config = dict(
    lr_router=0.00111,
    n_head=6,
    n_kv_head=3,
    norm_eps=1e-05,
    rope_base=2020.0,
)
Below are experts of layer 12 (counted from 0) of a mixture-of-experts language model. Rows are named router (the router's row for the expert), gate (a neuron's input weights, with its number), up (a neuron's input weights, with its number), down (a neuron's output weights, with its number) and show model dimensions 0-191. Each number is 50 + 12 x the weight over its row's rms, rounded and kept within 0 to 99.
Before each expert's rows: "comes after" lists some tokens at least twice as common just before its tokens as in all text. This comes from a sample of Wikipedia text that the model never trained on. Tokens count by the router's weight.

# expert 1
comes after: "\n", " ", ")", " 0", "\"", " 1"
router:54 46 60 48 42 36 55 72 48 53 45 73 54 59 43 48 52 65 32 76 30 51 59 65 41 53 50 56 52 45 53 41 60 63 21 65 43 55 35 68 60 51 52 44 43 61 37 43 47 41 38 55 34 55 41 63 44 36 48 32 42 31 49 23 57 42 41 43 58 44 64 44 34 46 83 46 50 55 55 49 46 49 53 45 49 76 25 48 72 58 60 63 59 52 42 63 74 52 48 55 59 62 50 45 56 83 38 59 71 54 59 42 24 37 32 40 30 46 66 36 59 32 54 54 63 74 49 62 45 67 57 49 36 48 46 51 33 43 66 48 49 51 64 66 46 51 67 26 54 40 31 33 51 53 41 60 36 57 59 63 50 26 41 63 59 44 36 57 40 35 47 54 61 57 53 56 61 56 54 42 17 44 58 56 61 50 49 51 52 31 72 62
gate2:45 30 58 39 22 42 55 49 37 39 48 58 35 72 51 29 34 67 41 57 30 42 24 68 40 43 49 49 41 47 58 40 54 59 46 56 42 59 32 46 61 53 58 51 57 58 53 44 58 59 50 49 54 40 55 30 53 61 57 52 32 40 44 21 47 69 66 54 39 47 44 59 47 62 45 46 40 47 65 51 37 36 45 65 51 73 46 36 31 43 44 48 64 45 61 40 21 53 49 51 29 43 61 61 59 40 63 29 52 47 56 57 61 63 44 45 39 68 49 60 48 34 43 54 52 43 52 35 50 36 48 75 32 38 45 69 33 52 61 32 68 48 45 54 50 29 53 61 58 47 45 62 76 57 58 37 46 26 22 45 65 69 38 58 60 48 57 64 61 54 33 40 41 50 63 52 43 37 33 48 23 38 39 60 35 67 70 68 43 74 49 60
up2:63 39 32 30 45 21 59 59 46 44 30 49 64 49 49 46 32 46 48 61 60 43 46 60 62 59 53 61 44 44 60 52 41 46 55 31 42 63 33 44 56 56 41 65 61 45 57 45 55 46 50 48 46 46 53 60 48 57 47 38 56 56 35 63 49 47 71 46 45 49 31 40 60 66 30 16 66 52 47 35 62 65 48 55 40 25 65 52 31 54 50 36 56 51 59 36 49 57 39 33 41 60 49 71 35 34 50 56 37 40 38 38 67 54 51 23 21 50 41 49 59 46 49 40 31 64 58 41 44 51 59 74 48 72 40 42 47 48 34 48 53 64 36 63 76 47 71 25 41 45 64 65 63 60 50 45 63 61 59 55 38 40 52 57 25 53 70 53 44 64 25 46 70 48 64 23 43 54 50 53 54 48 56 35 56 35 32 26 64 48 39 47
down2:43 69 61 72 49 51 47 50 56 43 54 55 23 55 55 62 59 55 49 76 25 33 47 59 29 49 57 52 47 51 21 37 69 60 50 57 46 54 64 51 53 73 44 52 42 45 47 42 49 66 39 80 34 76 54 40 40 29 55 44 36 57 56 61 61 40 49 31 70 55 61 67 49 40 52 60 59 65 62 55 39 50 49 54 59 64 49 59 66 57 65 49 59 59 29 51 55 56 41 60 49 41 51 53 74 54 40 48 59 45 72 47 51 47 50 66 67 81 63 31 43 34 51 64 56 40 60 42 49 41 37 40 48 45 39 57 48 58 58 40 52 41 60 10 47 40 27 50 63 52 31 44 43 56 65 60 34 44 50 55 51 51 64 57 58 64 37 45 34 42 58 55 58 63 61 76 51 31 78 45 49 53 62 60 56 69 52 35 43 64 66 41

# expert 6
comes after: " of", " to", "'", " with", " and", " for"
router:53 35 35 51 55 40 51 46 36 58 53 45 48 75 57 57 51 48 24 39 66 55 33 59 53 66 29 63 50 64 44 43 50 52 61 47 47 26 66 66 24 42 35 44 42 51 45 49 44 48 34 61 52 74 55 47 75 52 59 52 39 46 46 60 76 50 43 69 41 44 41 58 37 51 47 47 44 51 34 50 43 52 43 56 26 30 02 33 44 41 31 57 49 48 42 48 67 53 52 55 34 47 38 54 58 20 58 59 38 61 38 37 50 53 49 60 56 71 58 51 36 59 47 49 67 33 34 45 51 34 44 69 52 56 49 45 50 66 60 37 46 40 37 57 45 55 58 63 38 59 63 47 35 54 49 51 46 59 68 57 54 58 47 44 56 77 58 38 37 62 59 53 33 54 59 44 47 49 72 44 83 65 59 53 67 57 71 27 33 43 48 38
gate2:34 48 66 57 16 69 56 51 45 70 51 66 64 39 55 48 62 54 65 44 62 48 62 45 48 27 48 50 48 48 42 12 48 62 61 46 35 49 34 50 45 48 45 64 36 28 54 30 54 59 38 36 51 28 57 66 38 42 29 52 42 66 44 32 55 40 44 52 53 57 24 73 21 36 53 44 55 53 31 41 51 41 53 54 29 30 50 70 39 66 52 52 58 70 55 48 61 52 65 59 59 51 58 61 53 48 64 70 61 59 46 51 49 45 62 36 42 37 30 42 62 42 59 52 42 60 23 62 53 62 54 49 53 53 46 63 46 32 41 31 36 52 45 45 43 52 45 57 53 25 50 65 67 55 43 52 60 34 54 46 26 42 51 48 72 51 42 46 47 42 50 44 52 42 55 54 43 27 35 41 32 60 34 49 48 69 73 49 41 52 47 77
up2:43 69 34 59 69 63 44 49 73 45 62 47 46 64 50 46 38 49 59 47 49 33 53 52 59 55 52 40 57 46 30 63 49 65 47 80 48 59 41 38 67 61 47 72 74 52 41 43 64 54 52 43 57 53 65 39 54 61 51 54 47 30 43 50 50 64 36 38 55 54 48 49 56 54 49 43 75 45 43 52 61 74 67 54 54 59 69 52 44 60 51 46 55 76 35 32 71 27 50 23 62 67 66 45 48 54 71 49 44 51 38 27 43 52 39 63 57 46 67 36 32 32 54 60 31 68 46 46 61 56 41 68 51 69 27 54 43 53 58 46 38 79 43 67 56 55 79 46 50 71 43 68 49 36 63 51 46 44 62 44 33 56 72 49 52 63 38 69 46 47 20 58 50 76 58 49 57 56 44 49 42 44 50 38 47 48 52 62 47 55 47 35
down2:46 64 29 54 31 62 51 47 55 41 33 60 56 69 62 51 35 24 39 59 43 65 49 48 63 48 55 41 44 50 41 64 55 37 65 57 41 58 46 47 30 34 56 62 73 57 66 29 42 52 47 24 33 50 25 31 53 56 44 51 62 68 62 59 39 32 48 35 35 18 53 76 47 48 32 56 48 29 41 59 44 63 47 73 62 55 54 52 39 54 49 64 52 43 55 44 43 62 42 58 45 56 41 36 35 40 47 30 53 46 48 56 63 72 32 60 62 43 43 57 30 56 64 48 49 32 50 34 54 47 57 51 49 48 47 55 58 29 66 64 44 42 66 55 59 48 38 61 36 25 50 59 44 44 62 60 77 51 43 52 49 38 76 56 62 57 61 55 51 53 45 73 44 26 25 24 49 52 39 30 49 54 53 50 50 57 44 50 42 70 38 51

# expert 19
comes after: " |", " 1", " ", " 0", " J", " K"
router:51 75 51 48 51 45 39 52 56 57 91 74 43 44 51 47 64 54 56 37 41 54 66 37 61 45 45 70 51 38 61 53 51 53 42 62 74 78 54 61 39 52 58 64 55 46 42 60 32 59 52 41 33 38 61 50 43 40 29 55 54 61 50 64 41 49 66 46 57 51 50 51 48 55 77 48 52 44 34 47 36 53 57 49 59 40 77 49 50 46 60 53 53 48 57 39 31 57 56 56 51 52 58 50 33 74 34 64 59 34 60 60 45 50 29 46 53 56 54 43 32 38 64 50 46 57 63 60 50 53 43 13 49 49 66 63 25 32 57 63 74 63 59 56 45 48 58 36 61 49 60 53 45 58 50 31 40 64 41 53 47 15 51 31 55 20 63 36 57 40 32 50 72 60 46 43 45 49 47 75 24 52 52 43 36 54 34 58 51 35 39 54
gate2:49 52 51 48 38 65 51 49 60 55 45 50 43 38 50 44 53 54 60 35 61 71 62 37 42 49 47 43 34 54 48 61 54 44 52 49 48 46 69 67 16 49 41 37 52 32 60 62 48 53 49 70 47 48 59 35 61 41 44 67 45 46 11 49 28 51 44 56 18 58 40 44 51 51 65 66 51 54 56 45 58 54 49 62 84 24 50 60 53 52 42 48 57 62 51 70 47 44 52 48 52 51 34 38 54 37 54 48 48 69 46 65 53 36 63 60 33 48 18 53 47 40 51 41 45 38 55 25 65 61 47 46 41 54 36 49 60 63 55 52 30 44 50 64 48 48 76 51 63 41 50 50 67 70 66 63 44 55 54 15 55 67 54 50 48 43 53 71 33 38 56 44 22 52 49 62 59 37 40 59 25 44 45 49 25 72 62 52 53 64 36 72
up2:48 68 52 44 53 37 50 60 59 46 52 57 71 56 61 42 50 55 53 48 49 50 39 27 56 61 49 43 29 53 64 57 39 51 40 31 34 60 62 39 61 49 52 55 54 45 28 70 48 72 23 62 49 61 35 61 53 63 64 29 47 46 54 37 63 36 36 82 63 51 56 29 58 60 36 51 56 63 25 48 38 59 69 59 50 37 58 30 63 29 61 51 50 49 42 31 63 25 70 55 69 35 47 48 50 47 36 56 51 58 57 44 28 43 42 49 64 36 64 60 54 57 56 55 29 58 42 63 63 62 46 64 37 55 58 45 24 63 48 50 28 77 45 46 49 46 44 41 18 44 52 60 58 53 13 58 41 52 31 60 59 38 44 47 41 56 52 48 61 44 33 46 43 41 41 47 37 47 51 47 44 72 41 20 57 47 47 53 51 56 45 54
down2:32 57 47 52 53 57 46 49 62 66 55 43 54 71 57 53 42 58 38 38 68 38 75 50 41 59 47 33 52 57 30 27 60 61 49 62 35 47 55 30 60 52 64 58 54 44 55 32 39 60 61 55 68 50 87 71 54 55 48 58 53 57 62 56 64 43 47 38 67 42 50 42 55 58 53 53 52 57 54 58 16 55 47 44 34 44 86 45 52 53 50 43 52 63 56 42 49 55 40 61 32 45 70 63 52 39 41 46 46 18 50 48 45 28 55 50 45 73 28 57 49 81 38 50 31 46 41 50 52 25 46 22 47 58 51 55 59 19 46 48 71 41 61 45 56 48 63 62 33 58 54 44 48 61 41 59 57 57 13 51 36 45 57 55 62 41 46 45 43 39 45 55 52 46 54 44 50 45 47 56 26 51 51 56 68 33 58 41 65 68 40 45

# expert 16
comes after: " |", "|", ";", ":", " /", " ("
router:41 76 41 49 43 56 40 50 33 47 46 41 42 42 37 37 35 32 52 59 38 48 74 52 67 63 54 50 53 43 41 75 58 57 46 42 39 46 49 42 56 62 49 66 62 57 62 52 41 65 75 37 50 36 58 53 51 48 36 44 57 61 72 57 40 71 59 37 77 64 58 53 63 56 63 70 63 39 57 49 41 38 24 51 51 27 64 57 63 45 51 52 54 64 57 49 04 41 60 51 65 49 43 50 54 37 48 55 34 31 59 59 65 49 73 42 47 30 55 41 38 38 70 60 41 53 74 66 60 61 56 16 46 60 62 58 52 72 43 45 46 41 55 29 60 42 43 46 57 51 47 54 41 57 54 45 45 44 53 48 40 34 54 50 47 09 46 39 47 69 38 44 76 52 61 32 43 40 54 55 65 51 45 50 38 51 56 54 42 43 43 48
gate2:51 82 56 31 73 43 76 29 57 50 52 63 68 46 46 57 41 40 47 53 34 68 36 58 62 56 69 17 56 47 40 55 51 62 54 42 41 50 64 65 37 45 72 56 57 50 38 56 60 79 42 49 50 46 62 53 53 57 73 55 59 50 50 37 44 28 45 66 61 48 66 45 71 44 45 64 39 43 54 40 24 41 63 48 49 29 50 40 54 52 49 48 23 55 22 45 41 48 57 62 58 73 62 46 64 55 54 35 48 50 57 62 47 31 26 39 36 40 36 36 47 42 45 49 33 45 59 42 50 56 37 44 37 34 55 54 52 37 46 25 59 63 21 55 40 57 59 56 50 41 65 44 51 47 67 51 57 52 54 41 46 57 41 38 57 69 66 50 52 48 30 30 41 56 50 62 65 53 36 69 75 41 47 50 50 40 36 46 57 30 63 53
up2:39 43 53 51 53 75 54 50 53 64 43 74 72 56 51 51 53 44 39 33 65 49 51 53 68 68 42 54 47 50 42 61 54 57 64 34 62 46 55 64 49 33 36 52 38 50 50 65 65 55 62 33 47 37 43 58 45 33 53 42 59 57 53 58 43 52 66 48 73 48 38 49 45 45 22 43 40 46 59 46 57 52 49 53 45 29 60 49 61 57 52 41 38 41 78 81 50 57 52 58 45 42 34 37 34 51 71 30 39 52 56 43 56 37 61 50 73 32 60 43 50 44 55 37 50 57 33 41 55 37 17 60 30 34 54 65 61 42 62 48 37 47 43 54 29 31 52 30 72 44 12 52 60 62 56 53 44 41 58 36 65 78 50 37 37 49 39 56 75 57 32 44 49 48 39 60 45 41 58 27 42 74 40 41 58 63 55 38 53 55 66 38
down2:63 43 55 82 41 51 51 53 42 46 23 54 51 30 52 56 43 44 42 40 50 40 64 57 73 53 41 42 26 57 52 59 56 41 54 67 76 60 50 28 15 58 45 53 62 46 63 69 21 63 43 54 70 55 32 36 37 47 35 44 48 62 46 72 36 35 36 30 56 58 55 52 55 31 54 44 34 39 51 49 46 52 56 51 62 37 66 41 53 56 58 47 53 40 69 52 46 63 43 51 63 37 58 63 36 50 63 42 50 50 56 63 57 53 47 47 38 61 47 49 60 53 57 51 53 32 35 59 52 55 64 80 54 54 51 50 49 61 30 48 63 38 41 59 60 37 49 52 47 67 70 36 55 69 72 69 39 32 66 53 67 39 53 64 39 58 43 63 66 41 58 63 40 37 20 57 56 29 39 53 68 40 55 44 59 73 47 45 52 35 49 66